Weights of a small mixture-of-experts language model, trained from scratch on English Wikipedia.
Experts: 128 experts in each of 9 layers, 64 SwiGLU neurons an expert, a softmax router.
Training: a variant of Muon for the experts, 5086 steps.
Below are experts of layer 3 (counted from 0) of a mixture-of-experts language model. Rows are named router (the router's row for the expert), gate (a neuron's input weights, with its number), up (a neuron's input weights, with its number) and show model dimensions 112-223. Each number is 128 + 32 x the weight over its row's rms, rounded and kept within 0 to 255. Numbers have three digits each.
After each expert's rows: "comes after" lists some tokens at least twice as common just before its tokens as in all text. This comes from a sample of Wikipedia text that the model never trained on. Tokens count by the router's weight.

# expert 6
router:135166092122142133100056151136168158160095070065113128135160172148126076110081149144162167123174113091110141126096172094135163105101119074111153153093129186124145155158147145172162125141149098135097131092130112134130135098107134140095143112197167159132091106117090100166093191060152136133168111172094091077148158143082094086111165102147
gate0:198124132149101129175157057117153154080081124142081084125115155141164108135080099150156123104089175124108151077137121128196137077129103133105121094129086157101106101142140152115123161115151157081097153144142116097152120057182128135156124138178138129102120141163181140178182133108139161118133143149122117115178087156129154014110188159111
up0:118066138139103127161146171131141126053111153134149113121072144123163086148105079113121174118131185109107085115133141076117111130167081154117100155210122132123107170119091080138151198106128185193076119175161161101158133081148111140143152175099089119119154161074139158116076152173063146105155165119089154075118085162131143120183099081075
gate1:165118065108142088052078174169101086151142119120123163118142166141092106083101092135131067135162144125172122121143169106125161142102069157149123069098117185132079161160153149101136119144146089085069093115126060135128116112141138127159066133107144132140095200127080118147106144119156208096124122139164092116148153138136106095147191142152
up1:137102037083163120146099148083143059126116076119146042143055117118164135160134144099240110129111086093120126101139106131091160107097179114104113146156081119147193194129162177127129191150094141108119107095156103116151137130126138144117066112126101190135136116171114125070105100089134110170126100161138092147082140102142118154135130153094
gate2:133108154082065172096097200144114076131150082169148195144122140154169174126119116131159157115154103092096183112127141121141110144113124127078127187142156140116093149164172192172137083098136151082114138128141112176136119117166065085144128127110120147170137125130124077145099196114194091195129171163157109084117089150068142140171121112114
up2:146116101145147146164121152132150154111097145082181095094092084108087099073188121098133178129093151114140100124079135144130196148140171187147086130153088156105174107152091109123132096122117144079072173084107159115106158110124078101073074159043161062100142114114178134101138093130108106126138131049129144096122105152111112099132100079154
gate3:102095116036164140113137112108142140138082146102088185166152061146157076104110071122153149128175140122173109189149152159151179058177146137180138143051161117147140140110065162126157117169129085174103150134140114085072076078076182075150100119170142133157157135161116140126089164189145170171150097129125153115132147086111110165105163101123
up3:074100095166132109089166125129129083108174090189146103118107098177142075123135128087128144113155132139065183122170186131137119113097130071128143109168163096191087106086169154122155068120148172123122103154087141145075144153113152119155143139114134129118087105138148163177068110126142166086070068157092134090159170098128112172109076158099
gate4:158103068098147119109080099100118093192180158150131141146077118083133160124138170136142090130158140117105120130110122139114126077136107097208133097111079150142163133133156145121100178084140120157103085071133158164073131078088137108118134158077149168124117096177106090172169143187176099117154074145151087105143064208074136138155054135143
up4:114078093102115141089112101199098094176108112071101134169136114102146100171099111094136105098112152117129113108119142167143146148107102086123121104132147163145116200213060095147155151100057076134077152126148172128200178142194131143093124177085200118150124121097159155172081120107164117100061154090155154199135089136074140109143100156136
gate5:094109171144094088129163115126097168150077108147089135145169144130079090125115095144139139104093153154143141091165108105162138108136135110158088149116128114149211131110068142136151125138130136123090114149153155147164174130098086143156188144167142166112144148146122109158154168080103107130169136119062132112150166119136143080138150130078
up5:125093124132103175048096139105074115108125107130102130137150169118139155208121142153155110083130092163164141078155135137199158093092173155120163172149176152095131176106126112109144158141094198112068138084116146135111183112190106137153172124083195121115172085151187162127156133093156152117126171139140187106124133168126103138082103097080
gate6:171155097104097140100038147147188129164104127064164083130110152208088169115130138190177139134086128083137118146165117129167139060142112124135167157090125127100132132115133184198122118095103199097141148127087161126094122121110177129068101122178191108159100134080096137116111104123159098118116111100136126101112080119092172117135124116109
up6:188144157159154112210126143135169179059143191146142125136137092126175144130229119136145113109154136131139119086043095132117130143109154141209081183116112113141200122087180101072144161066079164115092175108114129146076106116139126151167127134163161059171085130107124109104085113139141137157130163054090169065094082122040072115142126114130
gate7:123115051124109126147112095178130147147149113100181103183078141190138185172128149108148095112110171100136119166159135134199177167117152072052159116087147075142063097168157187109091116151147137106100098176110170103141165124143073131159114101118098136149129144143121097083103209130099140153109128119172160125193107130162163155153136104119
up7:164131052120131139181104111120152121129180137121137150140127140107029100129089151122184145125128098163130133171215148131129150137105101154096164116164127125132121088176089118115113088108129165135122122164109144145105057159120166113097153130107088061155104148103125081135115075098164099115091193125054149145138090138141144136137128172149
gate8:164121122139138121135144150136138094163131088158150099133151152200116099172172163142171102087142152152088158121146141120089133159072106139184173136132111116094166146183097143089157154134134123135134130098153093069142125157123159139108100135088128194182140127156111188179071092126131125107176149108152088086123138146083102170138132114145
up8:129152156144123155166190128138135116156091167142091128063130127152070142107153082070098132102064159088149117117085131183113135128146145098111164162088103202158103138195136090169130095109160075170108099118072098166186058103111114105118128101171100128083134145122119160116145120126117076082141126092089100117160084150101085099102163117078
comes after: ",", ".", " that", " and", " but", ";"

# expert 90
router:143155101140161132117065146130154167162081115086156134095147134140118098133137156155152143154163135090104147137099178094093136116138132090178132121179148157083142172153097130155142114182143039126111142104137097104112177072087164144106106101136149107155083108110094067158064150097159111158156119160106074098168166105079092076094177117162
gate0:129129127154116094109109166156159128146134089078144182115114080145138100147112117146106153117120149168039119128100128147086128161113073111136103147191108089046109198138132134076155030171111069137102130087110123191077127163091082092086093204139162161117091082126124063161099172110160109099115156126110137075079181152099175100183136119202
up0:045113087102115173129128136154115056142101122144074155186100147124119104124117159075121143178098181070123138126131128076135084198156113135121108110106103181149134171091142115140109172149070155081116127163153103104132121149172161127048137108096153162106141184134130120060185124102093083090163108097123097140129133161103073162071118118161
gate1:112138125170114099056119170138146103143098183042119139099115129195111093096118166082152084114154152099120145162190176154121082174084140113170090133152111158126100143145147135126080102144117103146135178071101126145118147144089158132183119166125089176140094154123132141130138136120152078207096091138127112117127182117100101082056185152154
up1:176148107105149113179129119190094131125128090109123132134095181119115144072149117096073087090138086149143148110087129126153128122174124100138134129204201134115109087083112195157090180131119108091041099171120089205104118086124048114132116089068075145165087174133147118112124114158133168103118156201100084146117134128111134167202145116132
gate2:151149154129163134126181136122117188084116146094136108095151112133164076093152191096103101120135110114116131161102131158138128118093098156149132180154118105156117076152085144181134109142104110164151200176134105166155137091143091098130116140080102174125110108163076066179069139077130145072158090085097169143174163128116057163111194125152
up2:105140131171084088078166156130151165131099169095167160131134112147145088135148157058136074125059093106133108101142138177131161146138144115083106094147152171089126185148095144120108152176109169125139121086108140154107054097107098091124120173111082128083105150115166101195176116102083152091147143141098145057186133138207167106108133182143
gate3:097145103149155181147109107129125068105071089120164120123135096147036089141166153109134163124149165107112134154087171118071139167110111118161185129159104177134132157138098149177127085128146131094110144112109124109140183067138124137081116146098155108133096079115113164170131130089117109124163106061098107117189139194123101040093153106186
up3:167088115052136070119183098147112137123177153157123120119115150159102130131102157123073152159046093106114137116149135119099150146126124099130115157121141107130098197086119139140136131114169145133154148116151144178127051128108150128182139084131157103142110135182135145165091109160076158129166117158131154150107183151233065116115118203175
gate4:147160117144110136091067143124128146073126140131112142093164104180135134131171168101102101167094131161095065084138160209176105147079120141163110126155101173029092168165164148067124050108107047129149098128129138078130108122101105157159141124087121159085141079161189097183070124172076141119137175173126136107168168158127112077127138155192
up4:086129150168176148187158104136132119123110073101166142099103111104043107090061074120093116142129151056139144171129127136130146143098104178198118149166131080121187168130128076126142192125160166123119125092106119163062160083131117151109101122119156131127067100133159094085182099142129185095114130160123087097132156118169151108095116093199
gate5:114150155116175116131140078091091157157144122185136133170128111175071156125110195086139130122147162093113054186095139105090140148166110061120107114196089086104090072157074140141160140166193135088124115098172150138197153091071109174177169150138137038116132149161118137126105174121136069086120128178185110072182105158192115112054163110085
up5:116093122084102132129084142156133114072116134100055111128192146098134178074132152146154114137126096079136092086124158117113143060128126116123155157136151203146139102079144106101146142099123077175113088137121192103138124171132084182105071105171183137112060107156157143171146099141144195103068125150150069103106110123143156128142105153076
gate6:109104122150142128102157128123129111129095115137111141145138150140139112129121164104192072130182149112147171144133153131166096144150131142116159141086092073050149119112144158198140109136151105171161069151161191090162162113092132150133136127153096156070118121084133107117105167092100139136157139135147162135167122188167110091158147150086
up6:076117160139102147102105083151171102163048157160181048155125120136101047121140177098157118155151124164139152110171139071165126160077119131111120124140181193124139116110115103093148143119170089149108144138128106109090161131137114169148123155165122142148100167093114077202104110157145152105090081091085113116161083180147143099152095179166
gate7:170163127141136155120085140165164059150112169168193105102118110096121056108088103126180091138128191152106144152018097162123076082131166167156143119161102139106135143170112134178150102130111083132139103161126150139199171149103111172099123168135134096127139154104184097109047162184148116142086148116096152072190100144141091106088143116137
up7:140153096098093157126076085104176138112117091099131116115129111135122177129160123126102187082122104146144117081182092141158058140098089146171101147117097111102173105067188110127127071107100167137196120104133179105114087101123096165129173120099105077163147102172099149176151130172107123099185197134135194115136189148100113157178138166119
gate8:138110148119140190128088114099109147109091090093143109131141097173121059117122151135062109167082160108151091122121145135106074130109119118219107143128088117158144137174066159116106113119130081097120099131116138079141164119100200132117120144108128170124093141143076116083122179131106123155129123121180091125160121073081105158128162146255
up8:103159133121155103148068122154109107131094142102065095084138113184129093152143089140151094206119098059151081123175132098152127122130058084176077122174155120187110163120154147117112154163122135166159092138105184150149114114079181155132161169134150070111090110123118060124125118131134129084110137167134115121198115138132147119128134132139
comes after: ".", "\n", ").", ".\"", "\".", " However"

# expert 124
router:162150098153126092111074137092173151133107111117114089183183202168172091062094145139149169152146095117152145171095152094150146132096111120127172136172154151064171167135141126165142145170163097108102155102124115121066153112125160167130114078165112161170063134127097116119104171124150101161155104140085137145165150088121102062104124069108
gate0:132123123159089079126133181089181102108142145102131063158158089074162161105185173140105109122105152106104105159066161113097100115094125138182108123127148091107144144143130085098134174181139127145127100142156147080123091154097106140160058140113104152115129111124094035143114139176101138082100149147137126188178191089111148104126065106132
up0:150158065096118153171148178100135115155112043104153149106106122173125158109123181139141121172152129086124089096110188112126154088171163132146095191064097108148143166172091159162143059131088128158075146111161144134058129179123152180137088138072105166189188136197125111110092141100094145136149149140081113126145166116144176140145157151139
gate1:136133144153088145121074130116133122141083116081122107165128126172098124088130163074156131112187119145119069175107182138111129172181114181095116133115141159140137150136117116148179125150158126088162057123135205093141211180057149142176128036108146133122110175124139080083195190174146147117116153144146105161153088160130147118153095120119
up1:177137086102153065170111108096104144164115122132126106201136106084103166120128183050114130145115120167110088162137142149090198092124137123076141082100094127107127125124105107104112113142160153153181150082069140097105130152113130110128079149169119121166124083122129127133116141140140172168109133095125094132121144116120124132157141115089
gate2:096152144144162132113145083103159168103208134098121128131156146111107118129175125121100116165098082175145080141125168077133077095100174083133166058106124133172157126134138119182151091133077093162072115148131180027078087153150089139173180085161109093144129098115168132125161112152141089155112147153113125094109094136136102041118130133086
up2:138170136126136137143077152150133107205113184159097164086153023144119098171103149116124064103155120116108140102147106210099169125124113144135195149138093116090180120098178108123147122107152066160177094159074094084146109136094092140125148093131111119131070148174103115162122188168115118153162158105115124155057131084157181174124101156096
gate3:170064096156172167100136170117139108168092139155132114135104118133135142146125063150190075190093100129106133117175105097128108138112106134133217087150148094115176207108087103118099090173074119092092104101168124121102157100147122162144184048172109120175160141154122109074134164140115110055150151182120132221094175138121136083155105143126
up3:153174161114106151060199084099157137115083129121142142099128114094144140139140097140129072166140088153098134124136139155102137091108084098146139121107117136158108191098100092123169046147099130116149176133157124162076178216188165105150059069155086087089135085166140121148062196075141132133106140153132110141103153095105114106142141161131
gate4:098142100138146148207119148119113120122098110106151133127112182136143150145116103137109190203099069111132132081104125095143105068130118116105125085109099133140147145114128097152139158126097129105116108146132110077170142066134186130157057096130164181149070123088118132105097163131077137115102140210112105161174127106115127099109202092068
up4:106141126111138178115126123132183101070097135110175104146090168151120136109159120128130080111113122124103130127174111090108138189181148201171159102153133195199149113134164108087074141093118110096099161128109159137097132109131132057153139100149166058126111156158158134073148129108145089143134131088049116152156108175136160178071124148160
gate5:009138152087182151084164135153131089160093134157115148139152112125076133149128098137158101183012164084166096121152110149156088129130101122109168127130090088188111130081111124153126172115083168105145140075092128117119108100149135125162188121139152129100117126171099131168161143126150052208130128073092135158131173135106084044141099103183
up5:125145169192148142119166143063043150119155112071155073162102120129075092134107125142139145094193185091159118198151186139184092118085121186137023186158110133116139105158079182106133096180146124072109168042165135152158121141147102082167124091152169108147103144175095144142113131125054147147175138147101101155109170148118165089139107157094
gate6:165080154073131104138139092109069156142120122125095118079118176193124118149174113150093099172106152172140064150140117119116145175090104181115118145118115189113108147091119120170123183177174158144198092151092071076132075084108097145145088158147144130173140121131131123119127117160097162175143084112144119099094138107135146093061146111134
up6:085112103152101058117090066104181098094113096124133108157137102149179137110107151134183096108159069197145135152106167104125067093086166139105110119080131162091111161171114132128111131119141067048153095118118085116094130190113141170109112167155135166113116085143149091148107143118192112141152122162112105128087104143113164098144106157089
gate7:119153133091114207128031113168121121102114125133146205123144155184127144152130145128109088178087152098116128109125146119132188160178178133133146142115133099055171132086114139091164055167088076202154156163118141161087073147093083102140127105159179160160073103081146080138159154129125221143157120092098091132144137085128146145099132092165
up7:150177114135137126082205146141167144171120119168150130103121071125129126156031136158120134074128150156107140123138174106130186141177146146125159105164099133143121126090142189087131116153163182097151049108161114109165116163140142111071136124162116094085165116129097157129152095141138175140106074111152151091163078137181112109097183135112
gate8:126083089088115108181155143137169112190192129152111162127147151117197109159125125156143129130122108094128160131135110123131106096105118172106122095124148103127156142115137057118110160129127229112108106109173073113159184135110129157075159105185126118138123117080109115113138121124126139163097117140074128129164143177108166140132127085120
up8:091101142127133142078130151149121127169146119102123110121172127120092120105112136082138142100162133136177070124154166138132074158148147155141066138124136110122073026082145136096148110155147156149158080096101112113114152093178170140160123148179128137141088108177162118172082074154127219115117104100190138102087188153071089112065153118163
comes after: " of", " New", " =", " University", " National", " for"

# expert 52
router:209174114158102116090084114184135144231105153137142164053148115131184133144105161149162149103123112115142084130098140111177153089138125094130131097112139182148158151135141073124144159137141130142112128076157103147162125103091122117124162111104069108150092188143092113163103153113149156120146118173078127086170167134096127087122155116125
gate0:140167086164098127118088098041134119140090153104132134134128151112176111099159097189156148159190081129148134179101136134069156069117156152072158148128107183119133116104113122137167160131114104152123143093111125139165111144116096112101118076072093159100121133155164090134106156112084136124184059213123074110121162152085105158118199124102
up0:095133101201149118086150159154139126139109188124132127121114116117155156111092109061101145117123129128056098125103104148183142141186073150075100083134060117081148177131102136126102115142106170125086161144166147108132080107087134149175171185047115125159186132100108128171154074119107140126143099069141190125155097140155109103064130154122
gate1:122088123176125138154078083128134116161099172094111129132155107107099087114109205111159152187152102140144141173156148169164112091135109131165167135102119071200176143154149106156138190074143066114144088056166138102087146098094181131075172095089072111111126167086075122161139125091155175116098182085104154128094144144128112129153074077115
up1:090046143150122101124124085159109137151084101130128120139142089133137152158141133083116087133075128137138145133088118161155090160085172141078126145099182177146105097064123125168189088155071121135099121161105114092165124137137086075080209111070176170115171125137122143143172112135185071164182129162115115085096097138131176132171111159154
gate2:160124148177145165124070190117187148076092182146146129125135173152122195074171142136189079134127152087170120157106107052089138088145072065146100151126086108081108070228114161146087140145140152143105091132183065102120150113112124187148091127116118099087113118150122116123121118114120090127172185169173093136133140117128159172183169089092
up2:102161120090166139143058107065112098154094129177114078146102154120157170114119136147123118140219088160078099133125128102151063152111096118143174132137139100191101090113134118164121120129083127140160122125164118103082147162108148155135166191147175089133055107123124108136079196118147108099096128095089121069107127197101136133162140076069
gate3:157146134118115152126122114172056059135109124155172142154156072144119125107163201153165106128096185087148176138116197102117134102103119095122132146139118100060109114096140091128132160148203184098154119154194118116157159162122160152145164162126134191117109202082099077138087149167144118118183161172082107055198116144115170074134131146133
up3:095108171126143131085118117181155110136085126117119120123146129145077111159130184111158133116094151104130111166096142136199131139074158144140160121115135158157063150129108193149092115085153172125157115187117174098093123113116120135125111149054131111162151150088193140115051170168124122122113183117115117067128123041154139114134080179094
gate4:051163156091111138170102048144185114133116139137143100117133130205113118116126121145084110133091198089123119134061147083157094137141145071099109104172127132108094184143112123148105116161176169144123090146111127127175135138092115166134140098167096176051066140112188138114088109141122115136202090155155152117151121100158073108095154128158
up4:124124159139095121163083107139115165113146125144147079176108142150145147088085127156164129175069154132143090071126109059117101144106103074088120110155127183102141188189140157142198082156095093141132103143132110153123141160132108150130098137117106165123139192144136157117180156135168158106090182125106137216062121135094104112140177171153
gate5:161092126144141160089111120158131100174139144134119158164132082147171116156097126106069114135143136093175126120127092115087140096087077092129151120130136111150127143118088078107122163182147102120103114097154136153073106130139138126080168105162107200138132186156125073103089169104152129124131100164172146078154109121123155109112164136110
up5:133132091161079098146085046109112172197126130118089177061093090120137118136122096104116110108080089146176104139155121152096159149117141158092117073141153176149137152155153094163154178107140112141103156120169148111160153149128104109076091130159143148107083094176183152114141117183080158140095122153108057084054167092125142097154151131152
gate6:099133108173090108121131102145115208152106115095129147143216119169201174127126114224135152111106152103115151158107105043117132103187111134096120078115094146108130123108209128159109181163117149151152147160106120138144078156102175111070159067103123110163144144089101109158155123133134127071154113130103080069157139098075122049107108156071
up6:116118073098082140125100130158125108143122050130140121131110137158135171170071086167153167127112067133119161108134107132114163147096118114176150045141141064189159159160122155059072158094152182102112126152114158148124119181134136190163116114146161119121118104190038108096179104170131074135109096072140127144118130120176194141105199119135
gate7:108127145122138102127094109150172188175105181173083138078112136124149141147103119190185107155160119013118155160137188105118138109105108054117152148097128124076130089159174135113126064129127144125106140133057175156118112075110116154146084183094145074103127127086183117136104110111094161109123166135110120127100175127107094126095148128169
up7:106141110097134115143124138148176108169139126175167102167169136074147149130152130158149132113108153142097100163101113134181119168146109090127109169164156138157143119147157112120165134104137134149152090088048130107153101149140160143128155139115127061074152123104027061077119139173117090118074156151045081202117136152175144172081165113087
gate8:145150114081154124086105138159180125136120138173141168116121047168146150125096075186090131118144068118130203156116171126120135057081120118164199086129173119168083161135120127115142112146141133149119139119104097081091133112085087128149113135176081113185139167088135164155085162093109059128148168102117109154127120069145139093130157135148
up8:133181109086170120098101146103160093118121116150077113085076160133089146103165088150128179104117179122111112156132152122190081118081090134111133120118105132176058193117131169102127178116171101111095123103117202103118098125160151148153111131154103138065122136102099124097118148202081179143138134134111142155065146144133147111090137083132
comes after: " ", " (", " \"", "-", " a", "/"

# expert 65
router:192159145136156102089119134128170195200115099111137122123154152177176135120128146170167156135172099084133159172094146085144158113136117097141144146118167137088155145150121133176146143167174120081134196088152076123095149060112168165112117101153108153198144092107115061138093154109149100119152090155113105114155139134068086090075165070134
gate0:127158166148096144131082118135077101161158169130114146079171136087166131137161143059121136150170156146072091110104111129114125088167111100125130122150142134097099145163147119180087077155112126154154124091092117097133095097113160105146125175122120113162095213146090115119151091147139118148145056205129120070128131120153155116133070147157
up0:144118184189162099151125051121133078095147141156071151145140179081075109101095147109142156141143094165086092188159109127144173164139127143142099120088156111101152127179108147141124173114107174104108130129136130127067112125077088142173132111115156096151121111163151133112091055161192137126058155072084126165090097122153121116091112147116
gate1:166124108096096082126048165104167132192118116170048161129142108135150131131161055134147139140095110121147190152139056145113195077159153144129115174149088149096121068164082141128139149138138094103050096115154103138162113132141109120149123129174106097166095129171136092113153139140100123135102085182115140108135110126150086158069208159115
up1:170129147160134183030166127102117127135099165089180117130097116153129117156109098122133196170125091116124124171129077074102095165102148133102078125168121090134081147111150087126119141123166105155128139108140164139112139085070164144162130116132128088169089156146166143074123104064164159071176070166096150100154186170115177124074125094134
gate2:123126130163064074121159133124133166175108135117150083152161145112128167173178095130140105171120168134125179097102180141119104153134078139157138097132149094115115135133189182162107147152213105077106104040170135206097125138124164116148106131116107120119152139105135087172126079124177141144153189142106182107084101094121086100116155098155
up2:140116099166131062088089182107112139095130149099101092094128149077096108115134128186144133107135168124111208127113062099085167202142073139133129158157103099162132186115180110104147173129080124122141101137099107179167163177105171129182052144110107090123132109158120188111130145126115077136191197119118192110118083138168075158092118098048
gate3:131063150105149067137116134109106142082086097093185053110144103148163153107164133113187070138149182123091094138141167092172136115099129118087122095105037094119164147157075138079106162187197119095126143121131159182136131102110077127126100186057113130131190122082089081064120161104133121109070146139161087128144124134088139151123180151138
up3:121101165106178118145104116097123081104125076193127149182165129139133118085147148170094140085128080103105109142076101125154115083088148122148079152118146131118091126114099182102169210106083136130112136156126131113087174151170158101105169110149098109164054101100142149202094168138109092110167080149154159135146157102176078143111064094143
gate4:108168098143093107150115096163166139187113114126113123115175127195109089174125137137209157135150157151085123113116121138127168116096143097168129099186176157093163135148206173151096100147189154169080152110123122215109102164083131062194085107088151058162069126140189146177080121157115104146104122128134055102155131122140134105072111163142
up4:152173114142155130113082118089145152127070171102150131103090158106086092055145172137086097104070098147111162154129161127076095156121095135169088151129097117110138111114079155174155086106136143110129146123167146083158114184123139109069070182095166181147132153108112158170187163124122109160078146124112104159088097167133137087182123051186
gate5:109156149133094128121100168136113135153150118162090111152190125127140117102161173066097138083108094125137150130145122147135131093121148133183111167156167172110112101144092184161074102133183138109156078124124112140087128122144107136117137153153100127150143125163083058140129094120080103190104166183175163111136184142086189096109173123132
up5:167179188141164153102162124143102153158186080126200090111081090148122099122173135125101153152143171141138191114133126104068152123154149170075080106107098078152121080167116101109085109163134160134149083144124123164165192194122145110124129168179124224170143117127129169082096187111163110125117138110075123117083101174097176139144101054112
gate6:145154128111115145100117050094116196134096108090155153193136206096124115102100128172071127193088128119152163096119140168126135105151097194175107121073110135106183147146095161120161150140135106225139120122159171105136131125098086117123084117110082102195169078173137109119109170120133118172125150184150175103135093115065084135103170082133
up6:134166153123176181096132159106131134114116139140160098126117156179206138155178098153061172155108034128067093174169084204151109113130095175153134131166143035156136153130114166114116140115134075115130129148102147199129137085079064140118115107118094140157124146098141139149111111117104085113140193102115136162137077160194177144098162068141
gate7:143127111145168127084120059140103202143195123089120136147085113160098158128108165102187133092151139130111148074078136141107132186127170148105144144150183129063194124142113153144142086122125138109135157148149124165116134097090145132160068102138094153126126115168079152123089057154124087135122116072091214142151143142126128190097168085132
up7:144160137089145135082094179188127115130071149112228139141170151135070157113135172114110178117130176110161064184170130152080150109134124140110111171147121170130147107137157117108082208110129083138090084155104128116095092160160173100123047074072122108138071134181106127086123122105174142086134148087156142116086090116165092095140145151133
gate8:151153102112106170113109166088145113100144130136113128175129166157167151197145112136233179129119114129161113098211132113154147126148112118138124191088159112113069077154072120160111149172171119128164089135136150165141115098081130086134122070104154120198130138172119159139118120160082067138116108123151116099152140086121109153028158167060
up8:095130137154135101105093164132096106162168101193165091173144127110119129159171183124068056142087133103133139123123148155036177156153097091131081097117068077113151161118102109104140092126112102158098113129122158123152165179153144130123105106166135182069193091123145122116171075106083125142135133124090102079163130157230075126132154159192
comes after: " of", " in", " at", " for", " to", " on"

# expert 64
router:128154122108143123111088150156158175130135105089098080151164149160161143126069178155194172159142119101119167152078143118135129124109117108132179126156129160079139130156177170172171146158148083081118157073167068111090162096108164137122126117138115117140120132120122085170083169052139135145146106173110070114127153088079085110075140110120
gate0:155112106189146129123077184069130127082092152101078131120157165126151103143161083110149051136105078153162134157131117072120134136128094122098135084071122123133181154150134160146104197138179114086076167190059122114141111159094091130124071114102144138177106097086159128088134134118085112059072172062084097066142116106120172130163182097177
up0:127128157049109141093122145132156113112112103135126172093112173101125106053165160118162167125133188221143157113060113137138065111123128132150080091110125163128103168113197113100160080112127120144147175192153165144123110082174094112149168127111145142061196110110095145137153137081120124136170026141111128092193166133198187112134141131146
gate1:137139109099137090064136126122160106120134152155147131073162122129125157104084137098134110158149134136101119130132112113115176131145215092154146147120107113171150145161115118138112095049101094156065142110128154156165123179182073108128092157114105157171126150121144114151116123146212125135067066156179050091071085071114094102121114094134
up1:073128160126114073127124151085118154093169125115113099122079139147198155112192128105190130137200114094073075138140135153122127058125136137171118138185134105198138150093161123206129085130133094141142155165172139108110144179112142081147145136133188088084097144139077136145093183106131168129134114109116095057109137110169021116144134128178
gate2:081103129191124097144124227164110120096125122166079080157158143112197127150116101122158120182147094094148163146141124145108199164124065120108130094123097122101154191108044119039143120109178182148180113124166133123120132107102112147103149109111064159162056129117119130136074122094102100113064153153119093126129146130118104115115160121127
up2:098137163105114146184167141088178151113124153106117110093114118123162111127115161110100152174114078169106075135116099069117132148134111132123169163158110162104177146103054138149106169148134141125175104153173112100167138171114168112073160157106190142147148185145114154168102098168090106131085046151132095063122145120160088145135107211143
gate3:099115166144206081097095132165130147198184108125112092061130151113142151083101130105084196149115099066129123103155067116115101134148153111135093134165125150205157106117130152120154150128100130125094170172108063115117152107169200126125110109090132083112098079159162073140150180153131106166100125100115116141115141096097107136086097151153
up3:176123144132162123151112095134100072132105193116129151146148132199142124094095075142148084119121123113099126148168122169142102070198111095126087130097131130155102164166147125120158091072180137152142102090082116137109157060094163128130111061158099068103152136157162183137124142151103090122163147083104108151122169108130098164149093124161
gate4:130143107178131146097130184089109144145085127181095044067127136134107132169109155151160173100145038101124141118163125138148201109125094108160121156096116130147137112071204091091095148186134152102136161159136087083069143176146143079151061148150127133147109165127138084095170124112190121176103122118092117139136094125088153125096065126122
up4:103094190100129125094084076118121117128111117093114145146150189136197187132131196103076164145081104095139153120186160147107112111138131099114105123167187109163130117061189115162117094122131135134151178145092094089104108160128133101156191164133145129146121157108123149135164145167133155115144165140153158089130145161180153081083107176162
gate5:145156166172178124130151101131149130064112125104145129009146115120102107101075127111090123153118194120136120093134184130111125113067122202161128188112100084083132130158114168138148139152103108147164137086106046120194110085114169082091068156176091140112141150184153067148205130097106156110117172118137077133078142085085076142076128125110
up5:111087166166109114079171135164122152156106160131191136126186091117059129102113071088083166113126151075105122162096167168132149152041068149148136149119060151121145121177142125122140139130094089148107070116091140179126098089097126113089126124191147115115164109164111106139073097076112136123123252120100136008125143098128144123115131124099
gate6:142098116139197103121153120064153127110113101090129176223113168114135124106124138125127118124134112154117153150093171147184133157105067127102179130115165149117093155157145093118108045079126135103142085079151180151167177130081152145140126139135079178099100145161104083175121132108128131114117114158140131095151158060126118138049131161096
up6:127143167143148159096129112113159119096091157141042118164121137095101128134129109134136150171092134136091141122123092126177120128116146133075167074140101112072132132133107177124086175116105196087143070057129100100166132083175091168210143177103084141099155084143113118131184134181114079149104134167133128152103145149072066092182151153105
gate7:129115175128112132096187131168059144082099098075145020118118207156099184135063102169115132157163142095183131075094139152136166130160168110122209137114100136151135158100106138091106131120115131145137081111194095125125134084126121150120095137186102158100071172106086119172088153110104122145122132113116127114105118102098087091094150117107
up7:086137153122172155158117117054137190101118138114153126136082131134160153147106079123137158093089122145119153098117120091101121078123164138187133135113102158135145189113124167114167118151135142136133152107145149175130175121095150136124135126162101129163185131102127143112151172109107104181133145113055145103086075139170086091166121110146
gate8:096161167143192138106189084143131112135105110126127118155139163171140087119101154136145128172132151148095090125091148154095080092076112127148129163109125124112109114103169125133164080136082118120088186129137117146137113089152082128106131176166123114075138169070141106160097131125116120087083147073129091140141169099155155159091115153178
up8:119099119113112140149130122041157089082125166153173088102158118135128088143119080135155151091157106153122180128075148142188113086056105132152103161151118153163136131166104114168184125116111098157143129112152136113095091117142131143127167139126064118111151164135074092101171107105123165132086084106166138172182126176173161110120157171137
comes after: "\n", "==", ".", " ==", "===", " ="